Experts of a small language model: 4026 steps.
Below are experts of layer 2 (counted from 0) of a mixture-of-experts language model. Rows are named router (the router's row for the expert), up (a neuron's input weights, with its number) and show model dimensions 0-191. Each number is 500 + 25 x the weight over its row's rms, rounded and kept within 0 to 999. Numbers have three digits each.
After each expert's rows: "gets" lists some tokens that make up at least twice as much of what it gets as of all text; "comes after" lists some tokens at least twice as common just before its tokens as in all text. This comes from a sample of Wikipedia text that the model never trained on. Tokens count by the router's weight.

# expert 101
router:535489508500499543499484488485431490541517520485483526532457529536511520508522506472513475516536472481483539516495475483515543486489491496497521507501511512503496480483515509540481503517506484509528512510468490519503469501497511506464506506443492507488493559546479471468498531484500513508445467587498484523521500520442524527480491505494496486495481487514525508537515509470515482481533482518477481481514452503496506495492506493445515494504481460493491521512508528468517496501500530499590490473543555541478491478483492473523504441496536512493478536502504490448494506527480461529
up0:511469509508467519545511490458455498479506482485463505495485495540469505530534480452491518504495514455520516538518473449512554517497505523522491524473525531489488502482481496528507498481467446498486476484470462471425514492512529486476502533548460522517503515532498491456533507487467477468448528496512464500523469502537569477502512505467524504480455498494531530498477527525493546490483521499490541508489515482459489491463466520505521498521524454513477526502521470484473512489523498479509519510482536552501486479527545513500511484514492543490507503489512501536524494530490491493
up1:474499508515507480511502473499493479470516496512466537509479518500525498491545500499484499494514470493494519500532529510486500474462498506501445513524459483493497499496517500517455495502483479504507492459445477475530509465485507498484518530530452504505486462487525530507472522549448465491526545502499532532501511473513496515506487476495524496537469512493503507493527530447535517496541465529458519477503532515499513453508519532496498547526507473466498499499540497492465513501522532513442503519541560504492478460520471522532442570467505517493466491498528513464476520567508501513
up2:477519485530526514504505527488527499469452487515491450525512504510470500504538496534538484508553491517494503484518509513476503451464515536553524488502502500484485529499527483477491510470504493534515544470502476494542513493487455495425490493478463533482501522478474467482513512533492457475500524498500497481517540456493476515487514497486553523468480504533534494516493515462520502528466474522522522532508481510492492539511526493477521488521501447533456519523483525473503545506505529494461526472492511522505517462507495513451504483507473515483513525488498504475489532495598459486
up3:495483489526494492496519519487510540500508533540425507475558510503499489487544525524523495457488493492501489490488514539512503548495526521486491525500463496496484477515566523538493529449505499506536494500479521529524553548417486519490478528522523527511513503504481471499481508554467478495469513527459514490538543498551483481521492487526522522511472504526527508499488490489506470535492517458455479507515468447486496510455513516501469504467511483514466509517487490476510496482509508474454471486503511508515495486526491534487512523504506504449496483482450505512502483479547464480
up4:468552512517506475501517539490519508510507485487498498488505516483476534472500511569523526482535481477561514499502548473515477546501494474473466478497486478477490518489517522522482522504520439532480492476505500535489509483499534515487517489478497550531461481458571491528468428476531498537526457506499550506525524450517465478478506525527491449492498466469516473448496456507508494497503511512496490482465545556499491533505514500498510503498538511508523492503478539478491483506495536492471484526472475498489479515535490503530536507466478481497504484494481514479524508496470484477
up5:489492517492453465547465512501482503545532474506483492446510534474450509485482504472534532497491482489512490498487480491500500515490483491504520494479510536504501484496459489517510540554502532502475516496502500520491518499547517448423512479470472535511468538526473511488490547509467522486533468477504557486493510470470461513480519479504552476472534453500502504498509517492474455499498515474504530486490489481510469549530479501528544521521524478531545518497481505516508517485476549499500534486487502561500478480495486551531499502479523488492504507468444478479518469514467492510
up6:506469527517516515485466519502507492533500494498537530517558477450498472569453493520475540492514475479519521469509498485495474491494508535495510493502468547551474483518476465496489497468477518506516509516474534558522518540534541499497511474482534520439497521481493459501479518470506500497514472517460521485488457503480513541488500491478472521505487561512476512538446492457542466537491513487511518484458516486501513526487494511501444493525485504525499507478496511482520502485533442506515540470498515481487472453538514493522503506536493485509492482519529465478480472537493511496
gets: " the", " The", "The", "the", " Synonyms", " This"
comes after: ".", " of", " in", ".\n\n", " to", " at"

# expert 32
router:493503527488506534552489474508479491472481533478521498555434486498488509461494514495513482465488533495510492518507472486468475502460499498482494486492538523519515494487448474467501505462519502538530507557502510471500523491478510533485533501472482505457484498470495495523520430504516514508525489452486482536492499512505582487503478495495488434488477507493473459417505508511496498553541492473543562478502480516515543480503498492472507448506524517479504514502500536502505485510508534497519486491458506470518526502496487492518482474510522515537493538483478544490501515513487496489
up0:517505506520517497494523520454499526505520452518524517441493497530476508534467518490459495524462491528509523502492485464482501485502510501511462503505519511542488512512484456488512512513479523517516481530482466501499499470501527467459566520489467510544486490469523503499502495480510496541495513443523489540491474530516501460463498490503546482500551526507486488476490480480505514476485518446498475527472525473505472497490486473537509487512514516495530535477492523498478518473458511511525525464509490476527504549501524494513496539426505455478431526517489471505449533519554490531
up1:471508520491455481505523534540475481520507478523493531564491536459478518469524528517502499469499509494517465483523500499500441499492504498501476533497501484507483544481516541476522549533499476447496503509496492479522483488466542505500514518509486493493479482495535501518463484502491480471484489527481496476451506486484560532532528479467546475497483502502485526514470538469475477484505441513511475492476479483532494498492501520517507467524500457522454478470522491508502471528532497503518547499471504520528495516514460455486461541469514520518530493447494461461494533507472544452
up2:517527475500545464498471452483484498475476467511480477469505494488488517497451468469481521474532492564495502513469502519477491486471499501503499484463495492489509487532446537540548517465485487506467465508500469478464530482470516511488496545477492487496481514493486514512517484471452494449546516497507497506514517474501499516519470499523491549511523527482503559523483491476495500524519509534524513494476499544477534535517515532505530495482549475546496501528493493546486455515504518490511565525488492499463490502562484482536502505529541484486518462532520514546513510507477502453
up3:531473489516510517532516466492540484534491503474494494494570486502541465468537483483496503524528500476538510508505508539472468459486525466538535492491528503448492505492557505523479490516493485501506521509488505509495517487468523481527479498481488487513507470526546505503495506499504555464525486544525484452449516504482508504545540484552476506479523496528487512478485433512465490473520515449508484478469460470498547519436514515494514510519529468477516455515516519478507478485521501488463469501537516509484505508505498485504551528491535482496506497514469487468448532479490490509
up4:480528472491510530537487520518487477532486482473506538452492520524496565510514490512512514510479512493509468523501518514510476505517493521449467575504508528469519467496519540484542531539485541478492522494487521501450493507520519485494497492506470515498511463490496508552464498477522509513498506478520445516501524517483502525483564491481501486475468500510468453451498534500532472497535525492547495512500520434516512528496532497496487467475481549479531516475509520461494479525516471465520516466498500496523487493482496474517494481454525497497484543515512438480491517520468511453
up5:488505490514519498509528476488524494486499489473481510506457453503522538545450548491456460474531480454475530492511515516500471520491458498533547492472508493504491510573528501519472527502512520500479536502503483527497524516492501521524513479489514485516449506464534495506514481562494510504536552449508553520501530480473497458511502503560498502493519508477545546497515493508483497471506491506503492499504490520506512496529515551458493463496506473544471489434494480511468478484517491488485543510466488502465472453482484476516510481512478503498530454494473491502468491484513476454
up6:466535480500489508534461568520516508510470518523528459521512466508500514551546521530495508527454532484523547502509462482449504510491503498550505495518480494488504521481429516487441518451525486485524458486522534516492476506490481497546474518518511502453528522493465518478500487520516520474514513496474520519525521479547448480487543526521488480511481507489504495484490482513501475507521511511512509519543495507492483494472478457523531508494529509509523483510483514514499488483521512470493504505494512454437507482524502445509488526518483518486493527485520515523440482500486440462
gets: "1", "2", "0", "=", "3", "4"
comes after: " ", "201", "\n\n", "200", "202", "199"

# expert 50
router:514490582443499484548503478482498453559501543513471515506491489525500495503502486496508473528527497505521511509497504488469497509459504490499494513532529490511504468520543468509496502517495529501540496423493532525506453523536499488514524503504427548477503496579509523462504479480483534507510455504506489486519443519538541571526504509482501488479523500510527520515519456494503482555540498470494479476497473517495500491488505487472491498486489496495486511510492510517487471500499511520494493564487482489513509501490499490482491507509499484483503523477489490457462547548489491542
up0:487505514503481532483493496471478508488479547488542488475525461518454494483510503448458511484500570456486529531487486475539512489502509494498496469505503487468516491503479449518499533541469517468539488537477486503489480498500520527508482495498478502501508511451471513480526471476467510462541561502485456525519470513490500501458500540456520517575476519512480504512467534493487512513483488491474536504527520516501512458497463520519473531499497494483489483488479510539492481497507503533530534466498480521515490521523520513496483502532476487571502520502548539479537453488472530487
up1:520521508505499502517503519464484517501512491486507514475487470461539508514517558541523444530473476527539505487539511488525488490541566514496489494518468477480509522513554500478492456415458468462487501520491528493539478498508498490481515491491509465466521489499533559505495526540508489479509505490509492483503517524457520504477509521511527484505501493464514539461498503466504482487537513510525475486520508516467505497480479479500517516518526503498445519530528486443447518512501521496463463463507496443519458497534483506470506466476534482501500493499481485492440514499508536508
up2:546476510524564524533509502472489496457502473529498501493489509490495462496538505496525524478515510504536533534484539542458529471476493497524513474515502488461497522481490471484459516491470459559494464482508504477527507530506491504507517535499433510528508487444486547507489519492492500567515467503439551467505489523516529471500510529545534510506518477486509500476474495457519521492534478501477487496527523483470515509482517477497571475517464504551474465498473518517505519512524510533475497490500518482493464502492525503505521478479472468469472499502506501505464495524490463525
up3:519470485513525498482516502474489479512535544517469479496532486450500468465527501553508523487498492527465525518491531507531501528499540513522487548517481451472492493484551509509539507506475465488499513479476497504497511583526489498485503479516489507546503514482471492509481516477471495531488497517476520516494535486541486491514483514536520491494499511461535540511524495509485526449518524488472471473488521485499491433457506529531483465471523494508511464534527550478505463467513467516418456481495497484496478494527539485477488544536530517483519487515472494493514501484497500472
up4:481494520509511500525521513524502414464516506496520544523476495442501513531477545540525518495497482521487491465521511511490517510488530528482465475472539526488453459480482513500498534524469468511495485455528553516477486530505495494556500527488473514515445483512491480488513506455514501507521486526501510506457488485529507528476499489513480480510456497474499491529512479512553512478518541497490497492477522480515514485443521470490497490540504522522498470499465490480528468463547468519497506554516539490495450481498474454532502519517495485488492497498494505465462524540450481517
up5:509475447488505489468504469465517517485525508547467505460478523543449486508507507489458524504501520528441496561483505495482462467500530520533445513480512473532470480533515471533534481482513550497489492461489495495478505490490531492489508547506487513536516501493494508550538522481504519497497557479460512494517474490538512483544483489507527495484474463513498496515533536483474554477535450511480533526479481496497483511512481521488475505495512513494505447510498475543480470491532481472516500524501516482502509482439504512474504487523517509522479502505471503493483501453558523464
up6:479478520469513468509541526480518540526514534549524514481526459459520494493513554509446460460502506475503496488477497487489486507545538529511509482514435502568499493514513460521481503492502543501502510517467484483481485520538496502436444470526488537506531514511506492505500503438456515490529481453492486485510509514501464524492508499480511503482490500500523545517476480526468505513491518506456524533492513490490520522476470497506509492476463477508483515536510508538520504464541473494462512456507538510531481489504495508499504490501481460548463516454472482503527504539479503468
gets: " the", " a", " an", "the"
comes after: " of", " in", " as", " is", " with", " to"

# expert 55
router:494528461548499474440496491490483501491492500518532532509498514517515462485533500502511487505516490502484436500487491499507544497493495503488518531492493492500502511504501506518552484495503506421472515492523498486501529494488488508473451494502475500494513521471512498480516510507486523510438485445505501495482487491432489541502494491486510501505507503515495501498496471466541617499499507471535511524500495506498462501515500496546515492508507524520491506506512416504501517502503475494471513460464450518501504464542514496498489511536488447434521537499502556526508507494521506541
up0:516479457530459484578444479513506492495459510485513521493512491556477482526487488503446516505451517484539474518516510502468532518532491501472515516488532487507442519524505471526499520482556503466524474519499490501477501513487552496457486477508499537534524465478498461489490523501466490517499557481525513472532492500537508476499525506506519515442518504462496482490509526456461523506480509468466485527494508475499452508493493489491463499442466511504469514531515489518478503490549514488521498459486521528486492466483486544486512503537481499486540495500513489487509485492540474526
up1:480453506565486526541531496486499502494495474496501507513489497478496533488522501516482488434456501485554480466532484475537511498520535485513486460508450499495505508498523476491517516488472483481495477488557498526494490540501476480496480498495525514442471484503546532469485499531521472480482524506536529481483539488508525521433548532515501550513486486513533543513422512473512485488552521469534456492523499476504507531498498488486502489476526515507493476502495503542525513488492515493447485481472489493537456507527539484508447489491496490495474504487526512485493531483523501522
up2:458509496556511503503482508505515492491528505511494494473559528479522496476556494533546536464474514506481490484501524514545513485464480498500508531453454528500541491491501512499509493505504485500468500504505442518438472529504489514469472461526454514466500529496499483500505532493475491495474478515523482496503451533459512503488459526536578525477505502517491509469461557459544515518453498494542500542498532499483513503510508525498487458497484486524450503495512509482526464465475493502500508474483506519488480489533552549480506507483499486491533506499489534534507501511505533520
up3:473514462511493530513484509472521474542517469512473491499538495517502510494581521500564469519507441456528494521524503491491499517497495465518502519509483473460458493525503520562520489521484501495497479474488521481498518523450499475478485533488552508504471473501523512499522522515481526469464526509531509450483509497526536488483485534519468546527524509509528543495460465518522499490480512496484483499483480476429487486468480495523551505480494465443485519521518526537504501501513557473464528479522503501504483502491499476508543518497486521484519540513460493514492519481484472477
up4:493502481490471478515502533497517505462468472465506505463482471520473542482555497489531498486482536515473517474521531513499503491472551508513496516520537478461476477514496479509524500552484473517541477492458494495458534534502533515485477475534539469536542515466478443514459490529522515507527522468503534478521539498497466500540511551492539508528469480487509494476509450495491510469511511490513484535480513477476490508431557486502491491492482492474508527521506484482506501493524485463509510504491494534472526483520511455526514499517500503466541511491454463523524496530448495530
up5:504471466483456491474521485505500514531568542491524492484460498535485494498473567493473484462485556493541487481536518492481491493507508506502516476494532522456518503481507511504539478496506520482496504497544464492448500522483517504495493446528524482498501501425487487485479507499493459497507534517535522503529461484472495517496493542474520490469484482498528494495475542493485482485529521471515483454469481523477520515456474470513504452512527459582499524473531489515475504481480459505524479485493478505541503499505495514475503484561528505475476523513509520523526491513536505506
up6:528501514503471491470497496488469448504538508502493460496514458511463524488510483500517499505495500483545534518518485482543505533485569541532493465496480496529510496546507496533474532494529499491457465525534480541499512512502549489531512469509496515469519500482511506467518488537520496492480530555461505480465522476492494510481515524468528490538504530485489507514417495490503476471494501531474523514467513548501457491484470499484503480502501535474506483513520531476531512526515457505500539480484488520514500468498500515528516561485467499549463523442492523466508482470513489457
gets: " ", " |", "T", " over", " to", " Z"
comes after: " |", ",", ";", ":", " /", " October"

# expert 83
router:543487556506508525509509491491485506512508509529511539487486431529526515519516505501500502437532493499504437499501486535534609498488501511497499550525513487508504492451540479480504490520480524496471504531561504550510483504513495494509492513493451488510512503497500499513510545493498491501502497489501437487493518510521530527521505502492502512482492500544506504533506471495511604513520469514445514508513500503504471508493489522501507518494480503494511509497485479474503491524482475490543493416483492469506497477471501502503507543486522518490522481483521505462544499529524492500
up0:528544527518471486499492471453509477492574505492488531509538511480497543524480500519491452478495504474515488525499508514473510516494470494576485524470521506506489490490498495454493517450496490511503463493471480516536550502457557496503511526515464508482508536508501494458479491482521509509491514490492506461509518538501556485530496496509548493523483509489476535489464479480490481451513484483471510507532541499461475497485504494476523493482514531483463491498513521496459529468520524520526519479476538528506525460468466450532522496487493468492445491528492501501484458502531438507
up1:514469509514532532470499532515508496468500497462474533496494513478485519511499521548483462501478539498523570522475520515503521499478489503484559471490504502479507537506534517527491484490469469479480452503508487520477511466516552506494528493453522505510482475484500549550463471507480500514514482492516532505494495535503540507511502507508509501528492513499519518476523417497536514522467496514477489528524534475458529463484514492524466491465510512490520466494497501491438439467538524514520508491539485483508480452543493504516481534506508507498513504512485527451464450494489462470
up2:474510524511501508485501550452503523483534474507558511466487488468507503511504544443553476527467507488534473495500508530444485437501455482533494492485510466513450485505513482483528474464464514482519462503488503488500496474472523460524473509510473536484508502508505513504502496515542462449520518462528501522469491500471498524518507514509528488510506527528518486505518503506445489480484493521493493529504526508453549506513525465504550547511499525500495463505534497539481502473478567486492494508515504470535497453530472524462505528521511499475513540508523461515499510509517519494
up3:476511490513469503520509486467509480502534470558502524497499506478515480527515516517532488498476494532477506500475539486533513504533565517531537503473495484474440487465514489525492482493554469469496497504458549500485515508501537547512485468479502494527497515463518448550509521469510468464477571525527491518518505519493498529523481528496506476473472539550501557473513468455467554474498478484519464512461508461488472485459536532511488498508511478496470496497504515493482507509488486479503515480512502513535490497502508473505518540488519490476524479487509474496550508464530473468
up4:455469503534536504486485494502469456502469478501498543550490531508493499511469503483520514485470509521483498511491574505517518540537566496492529514511484460525472496496501491494467517526501516468491512504491507501492469543474517478485515499523502506527475473497467462498447471516490474474508463511487510474490498498497501520512506516503458530545470508493526547520486503422478522521507553498487469527490492529518530471514497480456479530500487493530476469507555493513482495501501534487514533489500464521527511470516507528511558488432498484484510520532487485493487476508559546483
up5:533484472506500525472480498491499544465503526480504478538534537467468468487491514473524442476564520516533519492492472483495491480478462529506526533476502528511478493509489474501491543507489508536505480531470470519445490507514523529517512482481508432495425473480500515487438493487474483478505495492492539501507519467506500497512545543493511504513501519513461493510526490482520469491524501477527509477495468493512490511450490517490551501546479490537509444489501528486470431452505530481516510516497496493508457498477446493475490520489508493544531502530483505522496509481503495526
up6:494471507500458514535525502505473474537500498499541472498488497540491473546527508536508521497508509519529485451528524486506486487478526484536523491440516477475496515527495512501496544488518513481509537526474485496466492494479520520513506468496470455485486530466512470472503487502509505444497510489478494536510522473445476505496516525508564460502548541512448520477480468457516494511509533473505459523524515489487514498482449533532477534493525454510518475533489486484523488502505535496505504489464524500526486477461508529513550562518507500550462485475516491476510470481499497451
gets: "-", " |", "',", " In", "/s", " go"
comes after: "\n", ")\n", ".\n", " |", "0", ";\n"

# expert 86
router:498479563509496519504484505499482524471502508423569536533515463541488484522501517518509501443529466483503454478501501519489559502554507515489499520481523503513506474496507508520546471504507510498500497525517506551503509500525492505521494516458437468489525487510479513528499481491514450502501503487515506468459514497523513510520490507479506512496498510543545495511511476504513581493562500503486526541509490493499454479497485486482547502532523496481508514508507431501510504498491515510463495494511479490490512435506493451469516533524512504516532528510523525445507488505507491470
up0:537500487506508519511500507493475466499512497508515506502501530456511516554479524493561505505513565515553549493497554519536497542510527524536512508464521518496543448498515487502488473454468492492512518536479478468481482513470550477495533471496464463472489493512519502481512501482508523513502499496470522515490499508501541502497493481462533500483546529461488513469517501453483469500511472488495471517498547487476520486474476543480517492550485462527465532479512507450472496468499497516501536478507537498488457451495488499506550493500522464500512497521537515472460469459498478492
up1:448497530479523489476530521505491525525446511521496502505538447510496455504516517514511519498488521468529506513542532539519477484506460492520483468491527478513512477475498506544495485511474499472485486476500465483525478504541467503486455532480510553493528520492525511536479499499487508476528493469487533447474507504519458516485509500526508520493477452524528492537502452534539525502497475473496466496532499500501545552459481437542510504459495485560518495481505509515478485489485519519490471551509494480500508518530467480461501502546511499481513473502541520500530480526450495477
up2:512474489490556508494471462483508487514550486503485477494535479486518440526516524436500471489512482533518466506512499525476501500473426528514554536468445483480475457533512536484502524472527547488530499466504541512532480476460502524494477527505482522501479494492506484504477468514534502499459516498526506476496506502505511502552462527489525515482511519462545494505496449473490493527499502475520505500475507487460518526494533473506493555533468501505510480486518539529543489507511497494497463482485479488509492478514493496534470493479523533503526522530511492524505444510542526538
up3:517502497490462495507527534466540526558508511503475521459560493520487481513512480553501473460522478468513515470521494533506492471507471508557532515505509470471506483506499465539543527470483463505530495497475486519553524508446532486511471491526515528499506513503486493547494512473546519494473498524523491465449516484503498477533480538495476479491504477493500493482506484552491491487489484497469457498492499463441467501485561511525500528463522528501485483532504497470471460512529507492498507479515554473485521502505511502460513539505503543497490464489517528493536487473488470462
up4:456515503529559512530501477432455471505533468495519502459461486516534533488520519480485500525519498506435481480495505516528505532483513470482462486529491487483487486520501481488467486463441474488464521454498528453446462480500530521507507471458509527470487471534467471500478499506516480475490539490506469485522521507473515518513525507547508513506541485515518513504531508492474520489475545474498517504492511507529517513504480506469525501476482532507508509517502474477493534526509477518476507486499508488506519512491448480537519532486504484499519512572524512530509533472495578510
up5:508527492488517510451450497539537519472514509496486492487496517481494493501508479553535476470509446504520551518492485531531509546522520502479470543473505501505473512526470494483457488494472444525524519462505498511495497534484515525490499517529476482534495547507536527541483500547495471451468495507502526509496525476487491509537544524524495502478475529521493479480502518527448532506509475528483484504513491487477465497510488526486514437514505498494443507499493521469474525486523513504411519512484543501468468500493449468528509486490500490469490494525466480499473506539495464507
up6:460519502498476486449511492510559512495526521494504507509472508506501459495483523506491506455525463473496522494532510493515528488492518544466532474508460485495492527512475479524518507500476510526567434500551473500522484491519525518505478502544497515547482466473497486496492490481541523473501539500510520506484500531434475493504516508450485480510481521504492479546444508510513515483541519504490510525468515519442530486501526500489467518480526521441471427522536489513515495513500499469489493515495493519482514477480496466485524546529477471459489504519472474520520516487517494447
gets: "-", " ", "–", " to", "/", " -"
comes after: "\n", ")\n", ".\n", ";\n", "==\n", "\"\n"

# expert 103
router:503501429440493528473506513452485512535513441470506496493510526504525508505467492483505486494491497489506427500501522503483521505523498495501513477507486508485508513520486466547554491493521516456522522529512538550516491499488499495496473512503488464494534503534497507523514526511499461500482463520484501512518496512463475531510496499503501484487517509500554521524526501488489453501476501458482512412515470493509455523500504465490477469496470441485510504489509438478497524504501477483543499449503442540501508518518511491509511502509502552486480456480496502431490502531493521524
up0:491523509506465514496560511562508476538484493456481492464526513466509510521475477498497484526493474540471496521514539498547543486505500535528518513488493511508491497507548457532544467493510481509519486483437485521536482515518553517513545473475528481502485449482485491459516521504506539521503495540470516507501522485482483508485481505538497441511538533491514488523463502519516499482509489524486454485485516496498473516449527534491474487487450491485482489481540486456494462476525476500518450500511475512481461508502474502484504470500485467571504486520472497491532509492508482468
up1:516522529480514529527533528484510535461479460518513539522523548450493476507475514479466511466510498507563505473528490498516481504447508501516524501494487503524499476522486477507479506483538548459490515493488557488493472514495507506489520476516484534489517442469526519460475495518494545509477498509505473461476480501500492512477513534473537523542494484482468527514497489489513511502469538450505488529500522497521484525489450538498491492493505520520480472506501475533499489442490536457497525472488535530552463496507473514528492476456531443521499504486497458504500491477511539445
up2:465544486494554517493515497471517487538511516484502519485501532521497490483492495505496522488496538517524495493500531509504513494523476543549514517530507442515477466482510466498528524475495498507507496471480498476491498497494523511466500516544450516503513560500542531523445465499502511471545490513503519469477550514490536500518483510523513530502526481459473513513501504478495483477548528504470489505495524520466507518482504497517539491494502474548450502456491504525505463503494512465464485549472485429524456496496455460458471477484483475528491538486500512504458486527559537481
up3:482488491530454524503560512456490496522497490520502488514555556489466491551516500541511450480507506494524516551501501495512476491514500463540525503523477516450513527496528474517514454517527562487488480498477491489517493518480526493520491512524478474468508543513536539450450509512492520483479484535481529497515519461491476497483503499519472493532529485528540485474496476500505456489482524465488502508503501504447512496474512445490476489492514490525421477517512519453481489503502477481488517507476500481499501509500468519501527477497504490477475499479503517538507541475548528442
up4:484523510517495494539574476468553551502489496514534512515495535501499513501527503493509496505498523533502523498470526467527487505507480517518514455454524559480476499487476488477507515520500505520505473492453497489464507481547555510503525489476477511510487499494489488524487495485523514560492480484529483462449501456477476527498541471516526490512484532528516504482494498534545535501523473514499455507487523543496461502472528490485491481514457465508517525471472489481540433508503499488452500461510486507491507499512455455538502481493515488499514479491495484467562488524495557509
up5:511458481519517507503502483485512444488506467527516528547463494495503495505477514518477462478498545499511491525479535470500451524520490471484503494502495480541508476522484483479492499475517519498495520497448513522472480508485531445546539543548520477508484501516504565496511493527504459523500501490548519502514540480509512465455492518529533501515527491514483468454523482490454512508555507529505529510485496530508464535494481516491479483525495493511492528513498517470505455469481433478521492499533528477492474477543469437460522452513516508501530497516529475519486524493503543493
up6:505441480545510493522517534470488503547515494524478493475537513510493516537504538515508537480540554510514485529497495487488468448514524536526501512472517496444475499509537497503492485510511486497494496517514511518440534521502500461470487495512529493471531508450483517475508497497479498472471525496515482475527472533491492475497534529499453477509538528432533529538471543489453523492479473508517445488488475532485444475462501498525478499497510508538527464515532534510483498479549512503518529485490509488518484506505515505503543473502483516455494507490560522514485495531517518493
gets: " including", " her", "1", " like", " as", " its"
comes after: ",", " such", "th", " to", " and", " took"

# expert 47
router:494473563412506494520492522501472505556498506520499430520475518475530489526490497502507503522521510508497539489501486513439524497474502465493453533504482500508498501500511438512510508495501564464513506479481535509494490511483504501501441514498464506494530513480500489469530485496503476512462497501492491489486479508501494518515496478486491502463498510514535509492512469551470512543453499443498526515510493512497442503492504479570514560500510470493490498506476520495504494496499527518568501503517503549516479480523491510501490483527510479510482519472519563501497509513486495573
up0:489494503530478522538484515507470474486530483494481491493519547511483527529481463514537491510506515458553529562495451534502489525493500503486566465471476491521531474492473476488483517463496465489520488504484501487483501504454565503526552496496505524507520475488484481475487496492434495502485508508513450517524537563504536537486496496492528448527487535504470496475490483521494491532494491467470502506514519526457465486447509522524521503549482478537462528531507514498507485494511512509510524492509511502491486454537511530508530496460471510536471503493532482476523477521484470476
up1:482487520506478495496493498499520541498511526482509508498506506461473523492545552499455497512514495491501548498513531497512536472490503462505431506518497446491538521520536523482488534489476464496536493500478502514480453511454496513511456511517461506526506460497520489522481501522480515498482532473494524528513453512556519470524505548551494507531480484455491508499507551478520498494522509503466518514495467473517518491501512499518516482492518443467472495488447536498469502510514540543445494516503509477525438489508510487455497503486535464490496495520479544496468472462524541475
up2:502494501500472504462526484475549505460487469509496509498495521527497503495510479490505534495501475506553456502515515530467508486461493466526487516523514555513498514520477500540483511499565514507519495461484524496510465506510486548461469448524479508511443497455531472513519502502426484467467499516473525484537477486525507522499464527489580565488495502513491459475498521450506533524463520482490513505452515501481503518514511504463526508488503493504515486516473512492534494494492517525485487528505494544492510539487509472463484526517502513504470462518470500480529544504477533537
up3:506507496529481480500494512449492487496508491532483494503522499501523458506509522521536531527497479458480481529512520496472491558472523484538528485541488505487468464496527523504498519466463483469510483486455530472479505568436533493499433515524508568533510504475531487485490512471520505483465545500462500476478495511524465507506536484542535525493460504522525549518459475534491511504512482471467523510487492468471480501449540502539467485492490480478468486523515497485505494458495548515519543486508517515514485465504525505540487524471513463513509500482496496498472507485481506526
up4:513513492487457462464526496463496505488507484520491522466527471448500514457483505465457497508458514533526500499511496526496519524481525511499489493486565508465519474482471525475501501493478513514519499483491476477437527487469513498442483498531441470528485473502501517530468503445535478484520514461531495492503516498542546526498497526487551497534455483505470499471505470513496521490518479493454514483488509502494516505496456500467521515524530512515571525522493511468523493484546470506533502544505526521519482497508536468501483490480561490473494497544509501521496530538503532493
up5:534486516484449494476491501485500503423547481510497492462532514467510510516439500422475487520534524482500537536533484544515491486482554554471521492494481485514497473498474465461494468531512534494518480485463499480469503490484485487506475490482481530545485508473477489524503490500499456487477514509486495514503497463536509512508525460451519534499467504508456491542530498510531521502516469518483500505515487505516512491519466523540540513546465484524557499516521522527505506485522460494562520506499537514515465506499489471514519478455478507510487506521485491482513488508522537502
up6:479476461510499547521486516494485482496473491522495508522473527527509493578551472529512527493543482464548487532464468511438493506491444509523539512510439460475482506513496478499488503487489493506526526508484502481494515506515559470556509531531533522489461495474472504490481505494452498522470504509476468470480502535512493498494504503513523473509505554483521513530505508483499541502463518486508461507506484499450504464468538517541497498488513483532447498501541488531518521501505531464454516489509469506492527486512491523557496483488463496487500501508537488487507494535525469499
gets: " the", " at", " The", "the", "The", " At"
comes after: " of", " in", " to", " at", " on", " for"